From a checkpoint of a small mixture-of-experts model trained on Wikipedia.
Experts: 24 experts in each of 14 layers, 144 SwiGLU neurons an expert.
Below are experts of layer 9 (counted from 0) of a mixture-of-experts language model. Rows are named router (the router's row for the expert), gate (a neuron's input weights, with its number), up (a neuron's input weights, with its number) and show model dimensions 0-63. Each number is 128 + 32 x the weight over its row's rms, rounded and kept within 0 to 255.
After each expert's rows: "gets" lists some tokens that make up at least twice as much of what it gets as of all text. This comes from a sample of Wikipedia text that the model never trained on. Tokens count by the router's weight.

# expert 7
router [127 136  82  85 143 140  86  95 132 141 119 221 141 123 115 115 114 220 115 164 127 143 174 142  94 144 188  98 136 147 105 164 163 122  70 165  82 106 177 112 145 123 136 158 115  57  61  97 116 166  92 131 158  77 127 144 114 128 167 107 167  74  96 134]
gate0 [ 99  88  88 111  83 142 130 137 151 101 136 123 110 132 118 116 135 111  88  43 126 149 152 132  84 119 109 184 109 120 118 129 135  88 141 175 184 129 170  95  52 108 101 132 134  94 151 177 112  62 156  99 168 122 127 147 176 125 130 130 126  91 114 105]
up0 [135  97  77 165 153 133 123 122 125 107 124 186 176 182 164  97 122 113 153 162 101 137  96 159  73 163  93 122 154 169 147 122 113 133  66 106 117  90 131 186 112 137 152  66  95 172 131  93 106 170 145  67  75 117 135 125 136 150  82 125 148 138 156 131]
gate1 [141 116 171 132 159 205 169  79  78 172 149 187 205 172 149 140 115 159 215 146 141 110 165 148 161 144 139 174 143 164 148 172 154 132 131 118 142  91 131 121  98 145 160 125 134 137 175 148  87 150 135 124  92 142 132  89 175 153 111 160 106 132 158 105]
up1 [165  69 119 133 119 143 110 181 154 113  86  75  66  67 163  88 105 148 101 133 115 148 116 183 107 112  78 119  91 115 108  97 133 153 121 155 129 178 103 127 143 114 102 167 154 155  65 110 184  87 126 134 142  81 126 136 115 121 167 140 130 103 114 186]
gets: " |", "-", "|", ":", ";", "=="

# expert 15
router [153 193 122 134  82 115  58 135  92 152  64  57 157 104 172 139  82 152 129 100 191 158 125 114 119 147 158 131 148 175 117 138 147 160  87 159 108 158 132 181 106 116 134 190 122  82 157 144 114  94 180 138 171 103 170 107 115 142 104 126 151  75 115 130]
gate0 [102 104 184 111 189 135 101 118 136 141 110 106 145 110 128 173  63  95 159 112 138 147 163 158 132  95 131 174 182 118 107 180 112 119 159 126 131 140 144 108 134  90 126 162 119 131 143 111 187  90 153 126  89 147  85  53  59  61 129  99 182 151  93 163]
up0 [165 121 137 145  99 140 147 164 222 103 167 168 124  66 125  85 188 158  80  95  79  72 109 118 203 131 142 104 111 108 172  69 120 173 105 107 130 122  55 154 116 171 164 127 169 128 151  98 121 132 147 132 166 104 152 144 136 197  82 146  98 111 202 173]
gate1 [159  99 127 103 127 217 137  67 169 156  76 152 188 148 129 163 135 123 149 111  94 130 142 100 148 115 141 145 137  98 134 155 113 144 159 112 135 131 115 123 131  95 172 132 154 111  27  62  84  62 104  88 152 141  89 153 126 150 122 102 165  97  56 151]
up1 [138 140 172  78 155 137 153 155  74 136  94 123 133 122 118  80 146  99 156 134  96 154 122 174 118 131 124 144 139 195  79  79 162 112 101  97 111 107 178  66 124 109  77 154 122 118  92 103 137 191 138 120 114 159 133 170 142  96 144 180 155 140 126  66]
gets: " |", "\n", ".", "s.", ";", " /"

# expert 9
router [165 104 101 179 154 148 174 179 124 150 139 103 169 169 126 110 118 109 142 139 142 114 137 128 193 164 144 226  97 123 152  97  99 140 178  29 122 150 157 149 145 118  62 134 135 149 148 102 117  98 134 179 142 101 120 119  90 121 105  96 109 150 145 142]
gate0 [156 138  67 148 129 129 113 113 118 217 138 155 122 130 117 146 198 146 160 155 120  91 164 153  84 112  94 151 133 102 145 163 124  77 117  99 130 108 133 165 147 111  63 156 151 142 141  63 183  65  75 101  98 112  98 135 124 120  88  84 107 153 105 113]
up0 [182 127 113 115 119 141 114  59 121  56 133  86 109 147  65 124 136 165 127  86  84 171 134 142 150 150 109 155 148 135 156 155  80 163  74 159 111  83 118 106 146 149 140  67 146 162  91 119 126 113 122 126 132 175 142  80 152 141  90 116 106 104 184 139]
gate1 [119 115 152 100  84 143 169 150 122 140 140  88 134 169 203 161 134 186 160 113 157 109 109 136 127 106  40 124 141 124 127 105 114  68 106  76 138  93  94 128 116 123  65 121 149 118 111  93  80 157 120 107  89 138 119 158 118 164 105 148 161  97  87 109]
up1 [149 182 128 167 137 141 104 111 180 136 101 120  82  69 137 138  99  65 145 149 140 146 149 144 155 178 117 123 183 128  39 165 112 135  94 130 153 197 124  95 143 103 113  89  96 130 138  76 140 102 137  91 158 126 132 135 136 101  71 146 122 137 132  82]
gets: "h", " H", " s", " S", " B", " J"

# expert 10
router [148 157  54 181 122  68 137 110 121 107  95 113 120 125 145  54 130 173 127 106  83 109  96 147 150 119 143 101 120 124 129 115 121 146 147 122 141 114 118 124 148 120 200 147 125 146 207  87 147 144 148 123 163 151  92 142  70 104 149  98 152  56 167  64]
gate0 [139  85 195 124 111  92  68 135  50 115 151  78 162 173 101 126 152  92 129 180 162 180 146 154 131 124 143 135 117  94  92 153 180 162 133 126 158 105  99 122  87 131  73 133  95 106 182  99 129 134 112 147 139 145 132 115 115 105 114 103 131  88 101 128]
up0 [ 99 109  85  91 129 105 120 131 127  73 162 148 179 147  73 114 140 119 116  91 149 101  82  90 148 111  98 133 144 159 116  88 125 106  40 112 135 121 103  79 131 182 125 119  80  95 116 108 119 107 169 108  82 143  92  93 128 205 162 155 149 127 143 171]
gate1 [114 101 145 214 151 140 117  85  73 139 129 157 159 168 136 147 122 126 152 172  76 121 145 112  93  77 120 119 156 141 112 126  80 175 112 139 131 201 113  81 138 134 140  83  72  98 173 126  96 170 155 125 100 142  90 178 113 119 167 103 166 140  88  82]
up1 [ 92 140 122 124 147  86 141 126 101 151 125 141 116 149 158 109 116 179 141 119 135  89 161 141 131 157 121 157 137 156 157  90 171 127 105 155 171 141  88  76 101  96 145 165 127 120 104 110 148 183 142 143  73  65 141 163 138  70 161 131  55 150 153 119]
gets: "s", "us", "as", " ex", "es", "ens"

# expert 17
router [ 80 139 136 129 132  89 105 128  89  97 130 146 137 154 120 108 135  91 153 150 134 146 137  88 133 162 140 135 131 144  77  99 121 124  68 124 129 113 118 160 127 162 142 104 119  99 131 182 150  93 117 137 118 165 126 100  98 106 102  83 158 132 121 165]
gate0 [115 117 122 127 118 186 186 157 154  77  93 163 116  89 131  98  84  79 147 124 113 102  79 104  74 135 163 146 113 159 134 151 168  86  81 145 143 146 167 145 155 147 105 139 112 132  79 112 159 117 109 131 140 101 199 122  64 112  97 188 121 138 114  60]
up0 [150 167 119 128 115  88  79 105 123 161 167 149 156 141 155 154 207 194 109 106 149  94 171 156 140 153 159  99 108 124 124 103  62 163 198 150 114 157 146 127  75 121 146 102 134 149 165 131  74 147 171 138 101 146 123 118 186 132 185  79 131 105 141 151]
gate1 [ 84 146 148 110 145  65  36 168  97 160 146 115 133 115 167 130 106 136 169 106  97 125 158 139 120 124 173  87 167  93 170 123 124 149 117 155  98 199 190 128 109  94 105  87 165 159 144 130 146  72 190 122 183 110  94  65 162 103 189  95 208  90 147 120]
up1 [138 154 106 142 106 187 169 130 144 110 118 108 106 124 126 129 157  96  72 141 181 166 112 106 162 102 143 117 114 184 126 113 114 155 128 105 123  59 101  79 143 164 214 141 110 147 151 163  79 189 106 177 107 103 213 194 147 145  81 130  79 111 101 157]
gets: ",", " and", " was", " is", "s,", " are"

# expert 20
router [178  85 174 162 159 121 119 142 144 167  89  92  98 140 108 159 141 143 161  72  96 163 144 123 141 204 126 179 180 150 114 138  84 153 158  50 142 107 121 126 149 144  56 188 109 165 167 144 168 145 144 135 134 127 147 129 154 178 129 183  98 132 162 115]
gate0 [ 80 115 136 122 178  84 146 145  78 117  88 122 115 133 104 123  63 145 103  97  81 171 141 109 144 115 101  67 153 146 162 162 135 140  72 140  78  99  58 136  92  85 141 151 104 104 135 141 146 118  90 176 118  91 156 148 111 172 112 170 132 206  78 172]
up0 [159 143 145 163 184 204  89 113 110 132 137 176  75  88 143 143 187 122 162 163 148 103 128 142 101 121 120 182 177 118  88  80 104  82  72 130 197 120 153 101 101 147 165 127 111 105  98 108 198 136 133 114 129  84 148  90 160 131 179 105 117  96 134  75]
gate1 [143 104 130 125 109 160 164 138 138 106 104 113 115 137  65 144 145 173 162 197 159 129 141 174 118 101 116  71 188  70 138 100 118 135 122 198 121  95 148  86 165 100 179 156 182 119 135 123 122 115  95 159 132 119 170 126 152 157 169 139 185  97 173 170]
up1 [153 139 117 152 146  99 128  98 148 156 122 121 155 160 132 149 106 103 116 127 194 160 122 157 119 161 165 129 141 114 141  97 123  98  91 143 144 130 131 139  57 132 109 156  81 108 194 129 131 111 130 143 117 161 116 137 103 108  63 160 188 115 157 142]
gets: "r", " G", " g", " r", " f", " L"

# expert 8
router [119 102 109 118 110 159 107 167 151  93  79 120  93 165 109 130 138 165 133 149 221 109  79 142 100 103 109  98 124 162 167  80 188 195  41 171 121 181 114 104 130  86 193 152 139 119 124 125 113  87 110 106 110 118 140 177 133 114 113 107 162 152 175 161]
gate0 [ 87 147 114 110  86  74 159 130 104  83 139 156 140 142 188  95 200 177 102 133 118  89 151 123 179  39 140 188 182 135 229 163 113 124 135 102 143 110  98 129 140  87 162 105 110 110 115 144 139 155 162 135  83 115  71 142 178 131 152 184 121 156 133 201]
up0 [165 107 166 110  69 153 113 117 113 119 216 152 126 103 149 131 146 116 106 128  98  95 166 161 140 135 147 146 122 144 139 128 133 158  80  74 145 196 122 135 143 131  96  83 152 153 125 121  88  88 106  95 129 136 104 117 123 154  74 107 146 134 123 170]
gate1 [124 110 167 121 102 101 135  96 134 158 135 136  92 119 187 145 152 161 127  86 140 155 180  70 130  84 126 160 143 128 107 185 118 133 160 109 146  61 124 151 159  99 163 144  83  72 102 174 135 161 149 185 176 146 114 138 141  54 151 115 146  90 108  98]
up1 [104 110 108 100 120  97 148 142  98 139 105 144 147 168 126 121 126 124 156 165 134 107 134 106 102 164 153 152 145 143  66 151 114 101  72  96 115 134  98  90 152 142 168 114 150 152 146 117  98 131 130 148 120 123 170 148  66  78  70 114 177 163 116  81]
gets: "5", "6", "8", "4", "7", "2"

# expert 12
router [ 82 125 132 175 112 146 117 158 107 144 177 113 145 135 151 126 172 109 115  94 138 128 133 149 163  86 126 167 171 116 104  86 130 111 125 106 177 131 102 102 176 154  68 141  83 149 107 141  66 129 139  53 170  61 124 160 165 169 178  89 139 119 158 203]
gate0 [ 68  99 102  51 202 137 141  65  86 107 121 166 106  87 192 149 131 131 157 130 168 159 122 107 139 113 216 146 133 109 107 129 134 174 117 174  92 156  76 147  90 133  72 141 152 128 112 173 123 119 174  94 119 154 103 116 145 168 144 113 148  82  98 173]
up0 [142 198 119 119  36 133  52 161 168 160 122 125 158 160 103 107 139 133  54 145  78 111 135 151 144 145 154 150 112 169 169 110 131  67  96  85 151 124 135  87 152 159 182 110 127  74 145 101  89 179  80 141 135 134 165 141 122 141 157  91 147 118 160  93]
gate1 [120 190 162 135 137 137 125 116 181 164 135 162 143 143 142 178  97 188 156 111 209  47 161 108 138  86 182 124 118 121 133 178 103 159 146 173 123 126 104 155 176  90 170 124 132 133 120 196 118 113 165 107 154 112 135 103 135 111 154 210  78 117 173 152]
up1 [123 190 140 125 148 103 122 118 130 127 111 103 117 156 206 111 127 132 119 178 118 202 120 188 123 176 141 123 174  84 142 139 117  42 155 141 181 135 110  69 128 144 127 132 111  94  80 108  67 162 152 125 114 158 111 138 149  76 100 114 112 157  98 137]
gets: "ed", "ak", "ing", "ated", "ent", "cted"

# expert 13
router [123 149 107  95 139 162 113 121 122 155 160 140 159  97 200 147 121 151 169 147 114 149 169 111 126 139 218  91 121  92 146 186  69  92 142 157 175 159 118 135 139 177 161 111 105 115 149 115 137 149  97  72 111 161 130  59 167 124  97 178 137  42  97 127]
gate0 [140 175 147 185 128 149 125 155 119  46 136 123 103 116 136 149 128 191 161 176 137 167  98 130 160 161 174 109 158 100 131 192  84 165 172  82  92 118  88 120 146 185  85 120 126 118 104 159 124  85 159 149  98 165  74 104 125 115 109 145 136  87 129 167]
up0 [104 163 144 123 137 134 136 144 127  85 143 133 102 120 135 125 187 124 199 113 131 164 130 158 113 133 194 108 199 149 184 176 145 137 124 154 169 148 181 106 120 140  50  96  98 129 136 147  86 131 149 151 101 155 148 142 128 120 167 119 171 119 173 161]
gate1 [ 88 175 189 127 203 117 131 134 101 170 127  95 126  79  93 118 165 107 102 131 144 191 112 123  98 126 121 160 113 141 129 113  72 141 100 137  97 140 104 143 133 168 178 158  89 169  96 144  86  74 217 151 117 155 123 166 107 124  95 138 106 122 142 171]
up1 [139 127 180 193 106 150 184 166  78 145 141 125  85 116 105  93 105 170 123 125 163 130 134 148 147 198  79 124 157 118 116 155 135 198 169 114 157 111 170 121 112 139 124  36 122 172 114 129  80 107 137  98 136 117 155  88 128 112 139 121 197 128 163 111]
gets: " of", " in", " to", " for", " on", " with"